config.toml
hidden_size = 128
experts_per_token = 4
d_expert = 64
moe_layers = [0, 1, 2, 3, 4, 5, 6, 7, 8]
normalize_top_k = true
vocab_size = 8192
norm = "rmsnorm"
batch_tokens = 65536
max_seq_len = 256
train_tokens = 298700000
Below are experts of layer 5 (counted from 0) of a mixture-of-experts language model. Rows are named router (the router's row for the expert), down (a neuron's output weights, with its number) and show model dimensions 0-127. Each number is 128 + 24 x the weight over its row's rms, rounded and kept within 0 to 255.
Before each expert's rows: "comes before" lists some tokens at least twice as common just after its tokens as in all text. This comes from a sample of Wikipedia text that the model never trained on. Tokens count by the router's weight.

# expert 10
comes before: " the", " States", " York", " New", " a", " Carolina"
router [150 132 143 131 152 132 106 146 152 123  89 170 110 131 131 148 139 101 128 115 154 119 108 117 157 123 116  99  95 131 115 163  80 156 137 132 133 154 117  98 147 143 156 117 123 160 107 129  86  89 129 129 116  72 144 171  78 168 154  87 149 111 145 109 129 110 144 159 109 141  95 160 175 117 142 105 105 154 117 136 115 125  66 137 104 138 155 137  86 148 111 128 100 154 161 151 118 117 155 138 151 116 152 138 136  78 122 151 105 124 106 130 119 113 138 167 134  90 162  79 145 144 129 116 114 158 112 154]
down0 [174 146 139  89 139 146 180 129 101 174 142  98 124 159 149 159 134 111 144 145 104 122 125 113 138 151 147 113  95 111 137 115  73 156 122 122 107 155  89 158 126 138 136  97 115 120  99 150  96 165 166 137 121 127 135 105 156 120 100 101 126 145 152 127  84 137 122 132 163 138 106 109 146  88  98  99 149 145 170 160 108 116 157 156 137 158 143 114 162 112 157 141 142 178  98  87 164 128 120 134 136  99 149 138 113 134 142  83 122 127 137 118 166  97 110 157 101 130 115 171 103 147 112  97 104 109 127 127]
down1 [147 125 139 114 118 112 141 161 130 155  96 180 115  65 109 168 140 114 140 114 142 131 142 137 157 135 166 128 107 134 125 105 127 151 185 117 109 114 135 116 117  95 172 143 107 106  74  99  73 109 157 136 138 168 125 112 116 116  99 156 136 163 124 134 113 124 147 115 135 118 125 134 129  89  97 111 120 144 122  79 124 123  78  74 184 120 162 166 111 116 117 166 135 117 119 127 139 143 156 101 150 103 102 134 137 137 144 131  92  93 163 133 153 148 141 159 153 112 129 139 129 133 126 123 104  89 160 119]
down2 [126  92 132 120 108 146 129  79 120 147 132 154  63 144 111 110 123 137 129  95 142 161 185 129 142 105 130 143 102 118 134 128 117 105 122 124  82 142 157 111  75  98 117 100 168 130 108 121 116 100 134  69 130  93 132 157 151 151 104 122 143 129 115 157 127 166 102 155 157 126 108 130 142 139  77 117 108 115 126 133  92 150  97  97 149 122 121 148 114 133 129 155 111 145 126 132  80 151 111 100  86 130 125  98 136 105  96 119  91 144 116 120  63  93 146  97 128 120 122  99 144 115 124 174 135 148 138 110]

# expert 28
comes before: " of", ",", ".", " in", " and", " for"
router [ 90 148 111 144  91 146  78 141 177 119 122 155 104 130 136 154 153 101 113  70 127 124  81 110 116 137 145 122 115 163  83 129  79 137 172  95 131 144 136 124 115 139 133 116 124 148 114 126 100 112 152 178 100 159 117 114 133 177 123 104 166 119 137  60 149 114 156 136 120 128 124 163 132 124 123 145 114 126 163 161  91  93 139 109 128 123 139 176 129 117 137 129 142  94 144 157 101 114 183 151 166 147 128 135 125 115 151 149 104 126 120 168 120 127 129 161 138 141 156 100 133 159 147 117 118 118 117 139]
down2 [156 119 114 151 140  70 169 137 104 133 159 167 102  85 127 148 137 116 116 128 123  86  81 147 112 127 131 133 119  95 132 177 116 103 126  88 136 127 127 152 147 137 106 143 151 132 133 140 141  96  92 126 170 114  96 105  98  99 142 102 152 116 141 102 117 105  83 106  95 139  98 104 149 172 111 109 140 171 133 120 117 131 122 141 165 144 165 125 141 128 162 133 157 158 137 177 173 133 128 159 114 115 104 147 138 135 109 147 141 169  96  87 123 136 142 178 151 102 120 147 145 145 130 150 133 166 111 140]
down3 [107 114 154  73 135 153 101 119 106 135 132 152 129 128 142 117 160 138 153 145 188 112 144 146 127 165 109 121 163 159 138  99 146 100 162 103 135 123 130  82 150 124 113 113  82 113 104 177 145 112  79  74 112 120 117 142  79 121 137  91 117 103 113 131 133 108 102 145 117 123 148 133 155  95 121 112 170 153 143 148 133 124 125 154  96 120 168 125  98 145 135 112 123 159  87 114 127  91 142 131 133 151 143 161 132 143 110 151 158  93 121 144 122  83 137 151 111 112 141  93 161 158 158 144 120 120 141 180]
down4 [151 108  86 167 113 178 136 121 146 164 135 115 135 102 155  82 153 168  89 133  89 121 160 158 154 122 163 156 141 109  99 127  99 143 109 143  96  98 109 178 126 134 115 191 113 125  89 124 116 137 113  90 115 145 111 113  87 136 154 145 132 129 108 111 108 143 133 113 123 152 160 160 125 123 129 140 111 171 109 108  58  97 123 118 146 118 119 129 102 111 139 117 133  80 157 165  88 139 135 144 137 163 107 132 125  94 114 146 134 134 152 102 127 101 122 154 125 143  95 157  90 119 148 139 140 119 132 118]

# expert 15
comes before: " ", "\n", "-", "|", " —", " +"
router [122 140 160 135 108 143 156 129 177 122  77 134 152 117 115 164 155 142 152  95 142  79 111 120 171 104 112 111 119 174 107 162 138 140 115 131  96 168 123 159  98 137 136  95 119 156 127 133  75  86 100 159 104 109 121 111 115 126 132 107 181 133 136 127 149 104 133 108 126 105 114 128 131  99 116 126 104 155 144 173 140 127 125  95 117 138 115 122 106 131 103 126 108 120 154 145 117 121 154 137 160 140 156 141 166 123 169 100 124 122 132 142 130 151 134 136 126 144 202 123 115 177 187 118 137 114 132 177]
down3 [142 110 119 145 110 134 142 114 151 167 139 157 137 133 117 142 116  96 159 106 125 117 148 190  88 158  91 163  75  91 133 141 146 117 123 127  92 101 140 124 156 108  97 150 144 138 148 178 107  77 143 108 149 121 120 120  90 150 130 117 199 127 155 116 176 117 130 130 138 148 121 145 123 122 131 132 119 122 104 143 135 104 118 166 161 141  83 140  92 140 139 127 124 109 135 126 140  97  65 126 112 109 124 110 140 118  89  91 141  89 147 119 145 156  91 110 164 129 101 110 119 110 148 115 133  95 150 114]
down4 [142  69 175 151 161 121  99 129 118 123 137  97 135 119 125 113 155 169 134  59 146 164 109 132 127 108 147  86 128 152 157 140 100 152 116 116 103 126 115 102 159  97 127  65 107 148 122 133 156 120 116 134 130 155 139 100 123 107 118 128 102 146 135 164 166 114 156  61 105 104 160 132 136 168 120  84 134 154 102 120 123 142 163 131 148 156 144 140 154 110 161 137 151 165  74 109 122 137 128 148  93 142 121 134 112 137  94 117 134 119 106 114 143 155 150 117 114 130 162 148  92 127 117 128 115 111 104 120]
down5 [154  84 127 137 138 153 112 146 124  84 127 129  92 109 157 127 122 161 112 107 128 134 145  94  78 118 125  88 189 151 126 132  97 143 118  98  91 115 104 143 133 147 128 133  62 148 154 110 144 128 153 103 114 139 124 148 114 142  95  82 106 111 161 126  89 112 148 104 106 141 143 100 141 138 128 140 131 177 169 153 108 112  80 127  95 146 105 139 111 105 129 125 109 150 150 137 141  98 114 158 134 149 146 130 145 146 142 165 123 125  88 184 109 153 100 119 138 135 152 158  75 118 130 115  96 100 130 118]

# expert 42
comes before: " to", " in", " of", ".", " by", ","
router [101 146 116 108 140 120  85 165 126  88  89 140  90 131 109 132 159 113  94 117 143  90 111  94 130 137 104 109 123 132  68 131 108 158 140 100 142 164 130 140 114 132 150  99 117 120 111  77 102 122 104 176 101 107 100  96 147 176 161  60 163 139 136  81 114 109 142 111 133 152 143 135 129 127 117 121 133 139 161 148 106  90 141 124 102 121 137 133 124  95 124 102 129  88 141 148 111 135 166 135 107 124 138 129 100 105 151 118 131 104 118 146 158 114 153 143 151 154 147  97 111 176 145 117 129 109  80 133]
down1 [ 99 141  93 141 135  75 131 175 160 125 102 148 139 137  86 103 123 129  96  61 116  80  98 140 128 113 114 123 151 137 125 142  99 117  97 150 123 102 124 163 127 143 107 111  87 129 129 153 143  93 175 156 122 111 136 101 142 152 113 166 146 144 130 119 112 123 122 140  89 112 174 133  95 110 115 125 159  95 140 101 170 150 121 130 104 130 137 154 166 152 133 126 131 164 122 128 181 101 135 103 127 141 190 142  64 136 107 100 140 102 136 104 161 129  98 119 132 133 139 129 109 112 151 133 146 119 142 126]
down2 [128 118 115 113 138  76 114 104 139  90 137 197 144 128 130 116 105 115 123  81  73 142 127 142 138 153  99  93 181 104 118 131 124  83 125 110 134 155 160 135  77 141 107  98 130 105  79 157 133 120 149 137 108 167 122 135 147 129  90 139 140 165  79 136 151 139 115 125 118 157 100 134 107 102 160 128 160 158 127 121 165 179 117 118 127  89 127 119 146 126 142 152 137 171 141 142 127  92 169 121 118 118 109 125  95 112 137 129  99 122  90 110 147 126 106 150 130 144 124 166 116 138 128 119 103 121 169 141]
down3 [104 129 153  67 141  81 100 139 128 104 101 120 121  88 135 131 117  81 124 147 125  99 130 126 113  96 150 138 111 149 177 122 156  88  98 117 116  99 145 159 103 115 137 142 103 133 144 104 107 145 114 135 117  95  72  88 126 134 126 145 120 114 118 125 102 102 113 128 137 134 123 109 130 146 126 128 181 133 114 112 111 103 136 151 140 162 184 133 127 146 134  80 146 108 115 177 112  84 108 123  65  78 123 111 112 105  82 122 121  99 155 131 132 126 125 126 128 148 118 136 101 112 135 142 139 131 100 186]

# expert 11
comes before: "1", "2", "3", "born", "W", "4"
router [128 156 139 178 105 128 112 146 129 106 116 109 148 142 112 170 160 118 130 126 144 107  76 123 138 122 116  98 127 160  99 144 107 132 134  93  92 141 120 152 103 114 134  87 144 173  87  96  65  99 119 156 117 136  93 144 121 118 134 109 183 175 143 129 147 126 150 112 128 135 122 148 195 140 153 125 137 141 176 152 122 115 122 116 100 142  85 141  98 117 155 142 162 145 153 137 118  97 142 149 106 132  92 106 112  97 122 129 118 102 124 142 126 145 164 134 169 129 143  95 141 133 144  96 136  83 149 158]
down1 [138 164 133 143 118 160 154  99  92 110 143 122 134 181 121  93 121 131 106 154 104 117 120 119 155 161 137 118 139 122 148 118 123 146 130 114 139 131 138 185 122 110 128 145 142 168 156 176 111 158 150 154 135 124 155 159 120 135 124 114 120 140  90 115 124  98 133  75 151 178 122 171 151 174 131 125 152 106 121 155 152 128 110 165 127  90 124 149 102 120 134 118 101 157 152 130 151 127  93 137 163 111  91 109 129 110  87 134 121 115 136 110 145 111 110 121  65  76 122  95 127 146 144 138  90 154 177 159]
down2 [ 93 120 126 106 133 133 101 139 129 139 100 211 149  96 100 128 148 133 158 130 153 120 148 107 163 143 118 162 138 136 173 144 110 120 119 134 156 149 117 103 107 153  96 141 114 116 159 149 155 135 155 133 134  97 141 101  90 132  93 140 107 150 157 109 128 114  97  98  76 110 115 105 121 142 130 129 173 134 106 173 158 112 134 108 153 107 155 126 126 179 189 129 131  93 144 112 118 167 136 124 155 100 101 152 109 138 124 127  99  88 169 134 149 122 179 110 101 129 135 145 145 101 112 147 108 144 125 117]
down3 [167 147  97  76 143 163 167 138 164 120 138 100 124 108 114 126 105  99 129 105 157 107 123 123 127 103 124  92 134 155 151 139 135  77 134 107 145 104 118 137 144 144  93 120 145 127 176 112 131 140 104 116 123 130  96 156 179 111 124 129 155 144 104 130 134 162  90  88 157 123 115 129 174 133 135 111 107  91 106 115 116 161 115 152 101 131 114 103 170 188 117 107 150 155 149 156 111 143 124 108 106 133 130 124 195 139 128 168 113 139 102  95 123 147 162  90 120 125 141 158 131 142  92 135 151 130 106  96]

# expert 47
comes before: " |", " in", ".", " for", " to", " of"
router [103 171 145 141 110 131  99 121 165 104  85 120 100 142 141 159 168 102 118 118 123  85  94 121 134 112 115 109 147 119 105 166 121 132 132 118 145 151 133 158 111 138 137 144 140 126 140  75  87 124 131 137  94 102 102 112 151 150 131  95 141 155 154 107 150 133 162 147 103 121 120 170 104 146 128 129  99 150 151 144 119 129 117 141 124 131 141 151 113 107 108 106 142 117 154 161 101 116 197 111 148 113 137 166 109 102 181 144 140  94 107 176 140  94 159 151 163 157 178 106 139 148 141 146 131 136  75 137]
down0 [126 194 109 121 145  97 156 134 140 116 167 136 152 113 134 146 136 119 115 116 146 158 121 158 175 120  95  91 129  94 110 109 135 141 128 145 153 144 128 144 151 152 141 179 143 138 124 151 100 124 155 205 121 138 149 145 140 135 196 127 146 119 154 111 146  72 144 112 115 102 136 150 119 138 138 123 114 135 108 157 106 138 116 165 164  58 121 140 114 139 141 117 171 129  90 127 113 140 132 108  97 116 139 137 130 170 134 161 106  98 107  87 144 140 113 120 128 120 148 124 163 103 138 126 134 155 101  98]
down1 [106  97 113 161 123 104 129 129 129 106 112 102 115 109 118 125 151  96 131  85 118 120 121 169 128 108 150 149 122  71 135 105 104 106 111 109 173 150 182  99 209 158 181  42 142 150  94 133 122 128 117 130 138 136 162 101 111 130 149 164 134 141 105 152 134 124 158 109 155 124 130 102 132 115 130 126 125 130 134 112 101 106 101 132 130 119 142 127 147 134 132 146 124  49 112 144 161 113 133 119 155 125 119 125 112  78 132 167 142 124 154 134 109 107 115 137 134 129 112 100 120  95 114 108 139 137 135 134]
down2 [125  95  94 139 108 113 147 161  96 144 164 117 157 130 131 157 143 124 140 120 104 136 118 145  72 112 111 129  95 146 105  99  94 104 137  97 187 157 147 110 116 148 145 143 101 114 117 115 123 109 124 143 122 139 104 119 118 160 105  89 136  74 147 137  94 109 141 103  88 140  92 109 157  99 114 117 151 136 130 167 121 123 111 127 119 139 183 125 105 148 124  84 151 169 150  91 168 134  69 133 134 149 141  89 165 129 142  92 134 160 144  92 118 144 129 168  92 141 113 143 105 132 123 127 128 115 153 106]

# expert 37
comes before: ":", " |", "==", " and", " of", " =="
router [144 150 127 113 115 126  84 121 158  62 103 144  93 136 113 111 157 124 142  70 170  78  90 107  96 108 114 123 131 110 110 132 109 113 150 121 152 141 130 132 113 152 147 114 123  88 118 127 111 115 120 151 105  86 129 115 143 147 147 102 160 124 146 116 124 119 141 145 124 166 110 139 137 138 102 124 110 132 147 180 131  85 120 101 116 148 121 165 114 124  85 135 143 122 162 156 121 128 182 126 172 144 117 153 149 121 165 112 104 112 134 156 134 137 184 144 146 127 168 113  83 120 164 136 146 115  88 166]
down2 [164  65 119 148 106 140 169 149 159 117 139 138 150  93 109 183 121 113 122 187 139 181 105 147 128 141 122 165 101 118 122 143 126 137 144 167 109 112 109 130 143 100 115 127 118 115 149 132 128 105 100 128  81 127  53 122 160 124 139 115 151  86 126 108 119 165 158 130 104 133 110 131 129  95 127 144 170 168 164 119 141 177 122 143  97 120 130 151 122 122 120 131 150  85 108 137 100 157 106 112 120 106 123 118 133 110 116  99 103 116 101 129  93 133 118 146 127 150 155 134 100 142 125 105  86 129 136  86]
down3 [133 153 120 131 162 165  88 154 132  70 150 110 166 124 119 124 119 141 134  84  94  98 123 172 174 140  97 150 109 141  91 156 133 147 124 114 129 142 107 150 113 126 173 140 148 127 126 135  94 115 134 132  95 159 149  93 127 142 146 120 115 143 138 117 135 125 138 129 114 142 145 124 134  82 128 136 133 132  73 179 122 103 144 101 132 185 155 184  95 150 117 129 126 157 143 131 102 130 137 115 116 130 120  82 118 144 142 147 138 103 140 106  87 137  57 126 133  98 104  70 124 116 109 157 132 124 134 123]
down4 [ 96 168 215 120 143 122 141 127 129 119 154 138 102 134 162 130  95 160 128  98 127 124 106 122 147 150 149 138 112 120 122 157 120 142 113 130 135 119  68 133 127 139 121 111 153 138 100 111 119 135 152  99 160 140 171 117 116  82 138 124 115 154  93 148 124 122 107 129 107 117 114 122 148 173 138 122 165 128 160  91  81 121 155  91 129 207 125 144 149 144 131 110 155 116 160 117  81 116 158 132 136  90 117 159 170 139 140 132 142 141 120  98 152 133 109 152 101 173 134 117 126 142 101 149 124 130  93 110]

# expert 55
comes before: " ", "\n", " —", " +", " −", " %"
router [122 154 145 128 144 139 128 117 171 126  69 153 154 101 110 156 171 161 157 110 142  61 135 121 160  92  90 104  89 149 125 174 132 143 119 119 121 154 130 154  87 153 130 101 145 140 126 133  68 111  88 140 104  92 124 111 137 143 137 110 191 139 137  92 127 103 108 112  94 107 118 149 147  95 120 135 109 154 130 188 135 137 114 108 107 132  91 137 127 148 109 113 121 104 150 145 129 100 158 139 152 116 136 137 157 118 158 124 127 110 126 134 128 133 131 158 125 136 168 106 122 159 171 130 122 130 142 167]
down3 [136 153 130 150 155  78  89 121  95 106 132 135 128 126 154  93 126 127 146 165 116 137 136 143 161 150 124 148 116 140 157 149 139 155 155  73 145 141 104 113 194 104 139 130 144 127 105 119 156 167 109 122 129 160  73 152 127 161 140 112 148 137 144 149 145 120 133 166 134 115 119 131 136 125 120 182 132 121 163 118 134  73  67 130 145 120 127 150  94 102 108  92 119 124 140 149 143 151  96 116 143 175  91 174 123 125 151 160 111 111 134 133 100 152 161 124 135  77 137 115 129 148 123 116 116  88 147 117]
down4 [147  94 141 130  93 105  97 124 127 137 127 126 144 102 119 178 125 139 122 132 147 116 154 107 163  85 135 113  87 150 138 143  94 140 111 113 160 136  93 140 140 120 123 145 157 169 135 137 142 117  88 130 115 129 147 117  85 123 133 146 123 126 123 139 191  91 143  86 158 137  92 124 146 118 119 113 150 111 117 113 127 175 154 143 154 115 137 150  80 105 133  88 137 132 102 119 119 118 102  89 115 177 138 137 139  95 153 146 107 109 130 130 159 142 131 147 152 146 117  43 121 167 139 146 116  81 118 171]
down5 [124 119 100 139 125 105 150 122 132  96 103 128  96 118 129 170 154 124 150  66 167 131 164 138 140 177 121  99 132 134 125 126 129 141 148 182 143 150 122 166 122 129 165 106 164 150 126  99  92 136 149 114 138 132 159 130  88 154 140 160 103 161 109 147 117 147 156 131 115 137 125 124 105 138  95 116 106 148 139 138 144 131  95 125 113 133 119 146 161 122 102 130  95  86 133 149 119 103  77 107 105 102 101  94 143 161 137 161  85 153  85 159  87 169 130 116  93 158 106 152 133 110 160 115 101 105 102 117]

# expert 33
comes before: ",", ".", " and", " of", " in", " ("
router [123 147 144 121 109 110 119 146 154  84  93 123 103 114 108 104 138 113 114  85 150 122 112  99 128 134  88  93 137 130 117 158 110 122 156 103 140 161 110 156 137 114 136  78 138 128 106 143 121 118  94 160 115 140  97 118 158 182 142  72 157 124 158 109  92 121 128 118  94 165 119 138 105 124 131 132 101 135 199 150 144 123 125 125  95 135 105 164  77  84 129 124 128 107 162 166 122 107 138 130 109 135 116 150 114 114 133 108 144 137 137 179 146 118 162 150 151 128 151 107  84 171 169 138 123 106 132 148]
down2 [142  76 101  98 140 127 160 142 150 118 126 158 115 133 114 164 142 112 133 131  94 142 121 128 111 123 159 172  99 102 140 129 138 125  77 139 118 134  94 117  90 145 109 132 132 116 187 104 129  99 101 157 117 140 144 115 142 105 144 139 173 111 133  79 134 158 150 129  94 164 140 142  84 123 101 126 123 125 117 104 138  52 133 184  81 135 156 129 129 152 137 109 150 114 102 147 145 152 147 117  79 125  98 109 132 155 130 131 147 169  98 166 148 111 118  92 118 121 133 134 149 109 137 109 128 109 166 148]
down3 [120 137  79 139 113 100 155 149 126 116 156 118 126 130  67 153 110 166 133 187 107 164 132 143 138 112 109 120 134 105 142  96 108 168  91 131 115 161 131 152 110 120 144  96 104 105 133 144 109 145 109 194 115 150 167 131 100 150 131 120 104 122  80  66 106 159 195 104 144 119 155 112 145 138 120 141 133 157 136  96 147 114  93 154 128  95 167 138 140 142 143 137 118 135 112 157 122 122 155 107 128 106 133 118 150 156 135 112 134 103  85 129 137 159 127 120 144  94 125 135 156 154 163 144 138 147 142 106]
down4 [136  84 139 124  70 176 155 160 128 128 136 124 119 173 138 102 146  73  84  95 144 106 109 160  97 134 128 153 157 109 124 133 134 137 156 162 131 143 137 127 130 140 137 108 143 135 135 128 139 127 143 164 128 125  97 134 142 129 130 145  96 136 135 165 140  79 154 143 146 129 137 153 114 139 121  90 141 110 154 103 139 132 116 137 160 171 153 103 168 132 180 158 113 143 123 147 155  94 131 166 134 104 147 100 103 107 110 155 150 117  69  86 136 182 114 105  88 124 139 141  98 116 154 106 138 139 155 115]

# expert 6
comes before: " |", ")", " was", ";", "'", " is"
router [120 189 141 143 100 159 145 144 163 138 142 149  87 126 126 157 142  92 156 138 147 142 125  85 141 139 146 131 129 169 111 153 113 141 134 137 158 131 103 118  97 104 141  96 128 114 122 128 110  91  80 139 106 104  95 134 116 146 120 120 160 157 147 123 129  72 153 163 127 147 141 166 138 135 124 137  98 185 145 194 142 129 130 109 105 158 152 161 101 111 144 147 127 118 134 143 128 180 174 136 119 132 134 137 144  99 113 169  97 142 128 171 112 122 134 128 145 134 155 118 155 174 169 133 127 110 164 142]
down1 [ 95 104 120 155  65 132 166 163 145 126 113 102 165 119 147 107 110 137 127 138 128 147 131 144 134 116 131  85 140  77 128  94 135  93 124 135 113 125 103 107 127 108 111 124 127 111 125 136 119 123  92 140 137 125  98 146 139 201 116 117 118 134 117 128 136 115 125  69  93 140 113 108 107 125  77 155 131 145 113 173 113 135 167 139 163 107  94 166 123 139 151  89 110  82 172 110  89 118 109 123 118 138 152 104 174 167 172 143 139 137 127 143 138  99 150 102 126 107 155  98 111 155 129 136 114 159 145 119]
down2 [152  65 128 144 154 111 142 139 141 162 118 104 149 101 177 103 137 106 107 100 133 136 153 118 131 115 146  74 124 112 130 173 127 121 140 148 200 152 127 136 160 107 132 119 106 122 107 149 150 105 115 158 107 112 140 146 133  88 206 120  91 100 149 146  81 162 141 139 116 129 130 140 139 132 132 149 152 162 123 122 126  85 133 117 128 132 125 152 155 143 148 119 139  62 128 137  62 139 130 130 138 118 143 131  97 141 159 173 138 101 131 135 145 117 140 148 101 108 130 110  87 112 133 112 132 142 138 141]
down3 [118 141 143 137 124 122 178 112 134  96 110  69  97 157 136 138 105 142  99 172 142 149 146 106 138 174 134 111 114 103 123 110 110 156 128 152 115 124 145 123 144 124 146 160 117 119 152 109  98 133 146 105 137  88  77 142 158  76  92 138 173 151 123 178 112 145 104 117 126 142 102  90 155 110 155 159 106 154 133 118 102 134 165 139 121 102 172 148 167 136 152 115 136 126 148 129  90 115 138 107 123 135 104 137 107 128  97 129  56 105 121 133 159 113 102 138 116 130 144 145 133 133 133  78 104 139 151 162]

# expert 61
comes before: "\n", " ", " The", " He", " In", " It"
router [146 146 143 114  96 130 138 142 138 138  95 131 121 124 110 138 151 125 135  96 150  77 116 140 157 143  93 134 117 155 136 136 103 149 109 141 122 149 131 144 103 161 131  73 140 126  94  78  79 109 103 113 141 102 133 122  81 140 181 104 185 117 139 103 115  92 127 122  85 111 107 131 125 112  89 101 102 144 150 136 143 162 112 107  99 140  78 160 124 132 119 130 113 104 153 158 101 125 138 135 146 160 115 147 131  71 134 149  96 105 106 151 159 112 145 144 135 158 167 102 109 158 168 122  97 136 131 163]
down0 [157 154 100  95 142 166 102 123 149 113 120 141 147 126 147 126 137 134  77 132  98 130  88 169 124 108 118 103 145 134 143 158 148 154 123 101 155 128 102 108  97 104 128 168 120 159 120  99 153 129 117 124 172 110  76 140 128 138 136 154  80 103 179 161 129 149 139 128 147 146  92 148 143 100 153 129 133 164 155 110 149 136 153 129 142 140 166 135  95 100 130 123 122 137  87 150 165 174 114  94 136 100 141 124 115 129 121 138 101  91 121 169 146 123  93 134 136 191 112 156 158 129 116 140 157 132 147 166]
down1 [ 98 174 125 143 105 152 158 151 136 127 118 101 138 147 118 149 154  60 101 192 163 106  97 142 116 107 116 145 156  97  95 187 159 127 131 158 106 114 128  99 101 160 109 102 142 126 127 107 153  81 105 143 107 130 111 123 131 154 130 152 132 128 124 122 120 134 104 153 122 135 111  84 105 130 152 142 144 103 113 141 151 151 118 151 154 142 132 109 124 141 144 162 146 101  96  91 142  99  76 173 109 114  94 171 129 137 131 109 157 132 156 142 125 105 114 103 165 132 153 135 145 112 133 126 175 149 106 147]
down2 [156  97 146  82 120 104 124 101  95 153 124  95 147 112 116 119 127 122 126 118 104 141 130 162 190 137 128 151 163 102 142 132 136 115 131 148 128 139  87 110 119 130 122  91 116 134 127 127 127 108 137 128 151 147 116 130  89 100 165 146 117  91 112 154 189 128 167 120 119 145  99 113 151 145 101 126 110 133 132 153  77 171 131 171 107 114 154 131 147 171 101 150  70 130 111 127 142  95 161 125 139 142 134 101 139 134 149 103 114 132  82 127 179 131 102 123 102 132 136 164 148 157 117 161 171 168 133  93]

# expert 27
comes before: " ", " \"", " The", " N", " A", " S"
router [102 131 123  99  83  97 139 148 145 117  92 122 106 160 119 165 165 124 156 130 148 125  86 122 164 126 111  87 112 150 104 156 102 129 128  90 131 138 118 141 108 140 136 130 104 138  98 131 101 125  98 122 109 104  84 109  88 129 148 128 144 139 144  88 173  95 136 146 119 130 121 123 187  56 142 101 135 171 163 124 157 117 106 137 103 127 139 138  72 134 122 116 117 149 127 146 113 103 143 114 168 135 153 139 168  79 134 121 116 109 125 163 124 149 132 167 172 113 146 121 134 149 142 147 106 135 122 169]
down3 [131 155 109 131  96 124 167 189 148 124  96 140 144  92 137 130 130 128  96 121 114 151 115 143  78 138 113 177 124 157 134 157 112 114 111  94 121  92 162 138 114 109 131 153  85 187 154  99  96 119 126  99 120 115 125 136 170 120 139  82 138 119 105 151 110 124 141 119 144 119 144 159 119 128 118 134 130 116 138 145 149 152 168 133 153 107 114 136 168 130  97 139 163 129 128 153 126 129 116 156 123 179 101  87 146 169 103 154 137 114 117 127 195 125 135 114 164 155 134 166 126 150 153  94 154  98 103 145]
down4 [148 156 121 125 169 121 118 136  82 118 113 110 133 107 165 102 136 144 132 138 143 108 138 138 160  74  88 117 136 109  96 148  83 127 123 132 119 120 141 102 140 129 158 141 110 183 164  90 121 136  92 156 102 109 172 113 142 126 159 131 140 150 153 126 155 166 150  81 149 165 131 153 144  77 134 139 133 122 130 136 138 112 140 132 123 114 109  93 135 135 158 137  93 163 137 139 120 132 111 119 126 133 115 146 129 201  75 135 113  98 172 134 108 117 135 126 135 131  78 148 124 141 152  95 131 161  84 161]
down5 [147  90 136 117 149 124 123 145 156 123 112 124 174 192 114 140 121 113 143 107 133 134 161 134  90 130 145 140 133 133 109 126 121 136 117 137 142  90  91 152 115  83 138 131 150 102 124 130 159 176 169 153 149 126 145  77 157 116 129 146 166 114 119 117 144 154 147 153 137 115 145 148 103 150 131 112  75 155 126 162 111 132 118 147 151 120  91 123 106 114 137 160 168 147 142 110 141 145 179 124 195 122  93 114 103 107 105  73 157 139 155 110 129 120 129  85 117 124 139 148 115  79 169 142 128 129  93 124]

# expert 23
comes before: "s", "t", "n", "a", "er", "ing"
router [ 94 172 136 173 114  96 152 143 149 146  96 159 126 141 109 177 171  82 102  98 124 108  77 124 155  93 104  60 115 146  94 138 108 101 123 137 133 132 158 132 135 123 164 130 105 156  89  97  94 124 144 115 118  93 119 106 115 125 141 126 122 125 128  98 132 129 147 131  97 119 114 141 127 118 150 138 100 153 127 161  94 122 146 101  86 169  98 154 138 103 148 146 113 108 175 165 141  99 118 132 115 103 117 133 124 118 149 112  96 103 124 138 136 137 162 158 139 122 131 104 155 152 165 147 102 102 136 163]
down2 [155 122 144 129 106 136 120 119 117 113 127 133 130  97 150 154 127 149 118 135 140 106 145 152 155 152 117  91 148 107 118  69 113  89 122 120 108 109 121 122 165 133 113 150 104 103 166 127 142 136 138 134 162 121 111  96 176 111 129 139 126 144 124 122 126 129  79  98 142 132 104 139 126 143 166 149 101 106  80 110 130 112 150 162  96 137 130 156 102 135 157 117  99 136 213  89 123  89 126 176 140 127  91 112  65 129 145 154 187 166 108 124 106 136 144 110 131 134 117 140 134 143 114  95 110 156  94 143]
down3 [132 128 144 129 133 105  97 105 103 113 129  94  93 159  73 162 103 160  95 141 117 117 133 169 163 120 103 121 122 129 195 133 150 126  99 114 115 129 155 138 128  84  88 124 117 104 148 166 115 126 135 132 127 149 115 119 119 156 119 113 106 148  87 116 147 125  73 145  94 123 132 114 117  67 139 116 131 101 151 115 156 171 158 124 135 113 117 126 142 146  90 142  93 119 155 136 142 142 176 145 141 159  88 137 127  93 122 162 146 104 153 107 127 108 106 121 116 161 175 141  97  74 135 117 127 129 153 131]
down4 [114 136 160 147 139 132  92 152 170 146 148 161 148 108  80 110 113 133 113 138 165 157 127  75 135 120 136 185 102 141 111 143 115 133  97 167 121 149 122 159 154 127  90 111 162 132  90 165 114 115 122 170  93 142 151 109 150 108 125  87 103 151 102 151 121 163 160 147 127 156 136 113 100 121 110 135 122 118 163 158 148 112 156 113  95  98 130 171 127 131 144 125 130 159 142 148  95 130 132  98 124 184 111  91 110 152 146 115 155 126 117 138 100 119 105 116 157 158 110 122 140 126 150 119 118 160 100  78]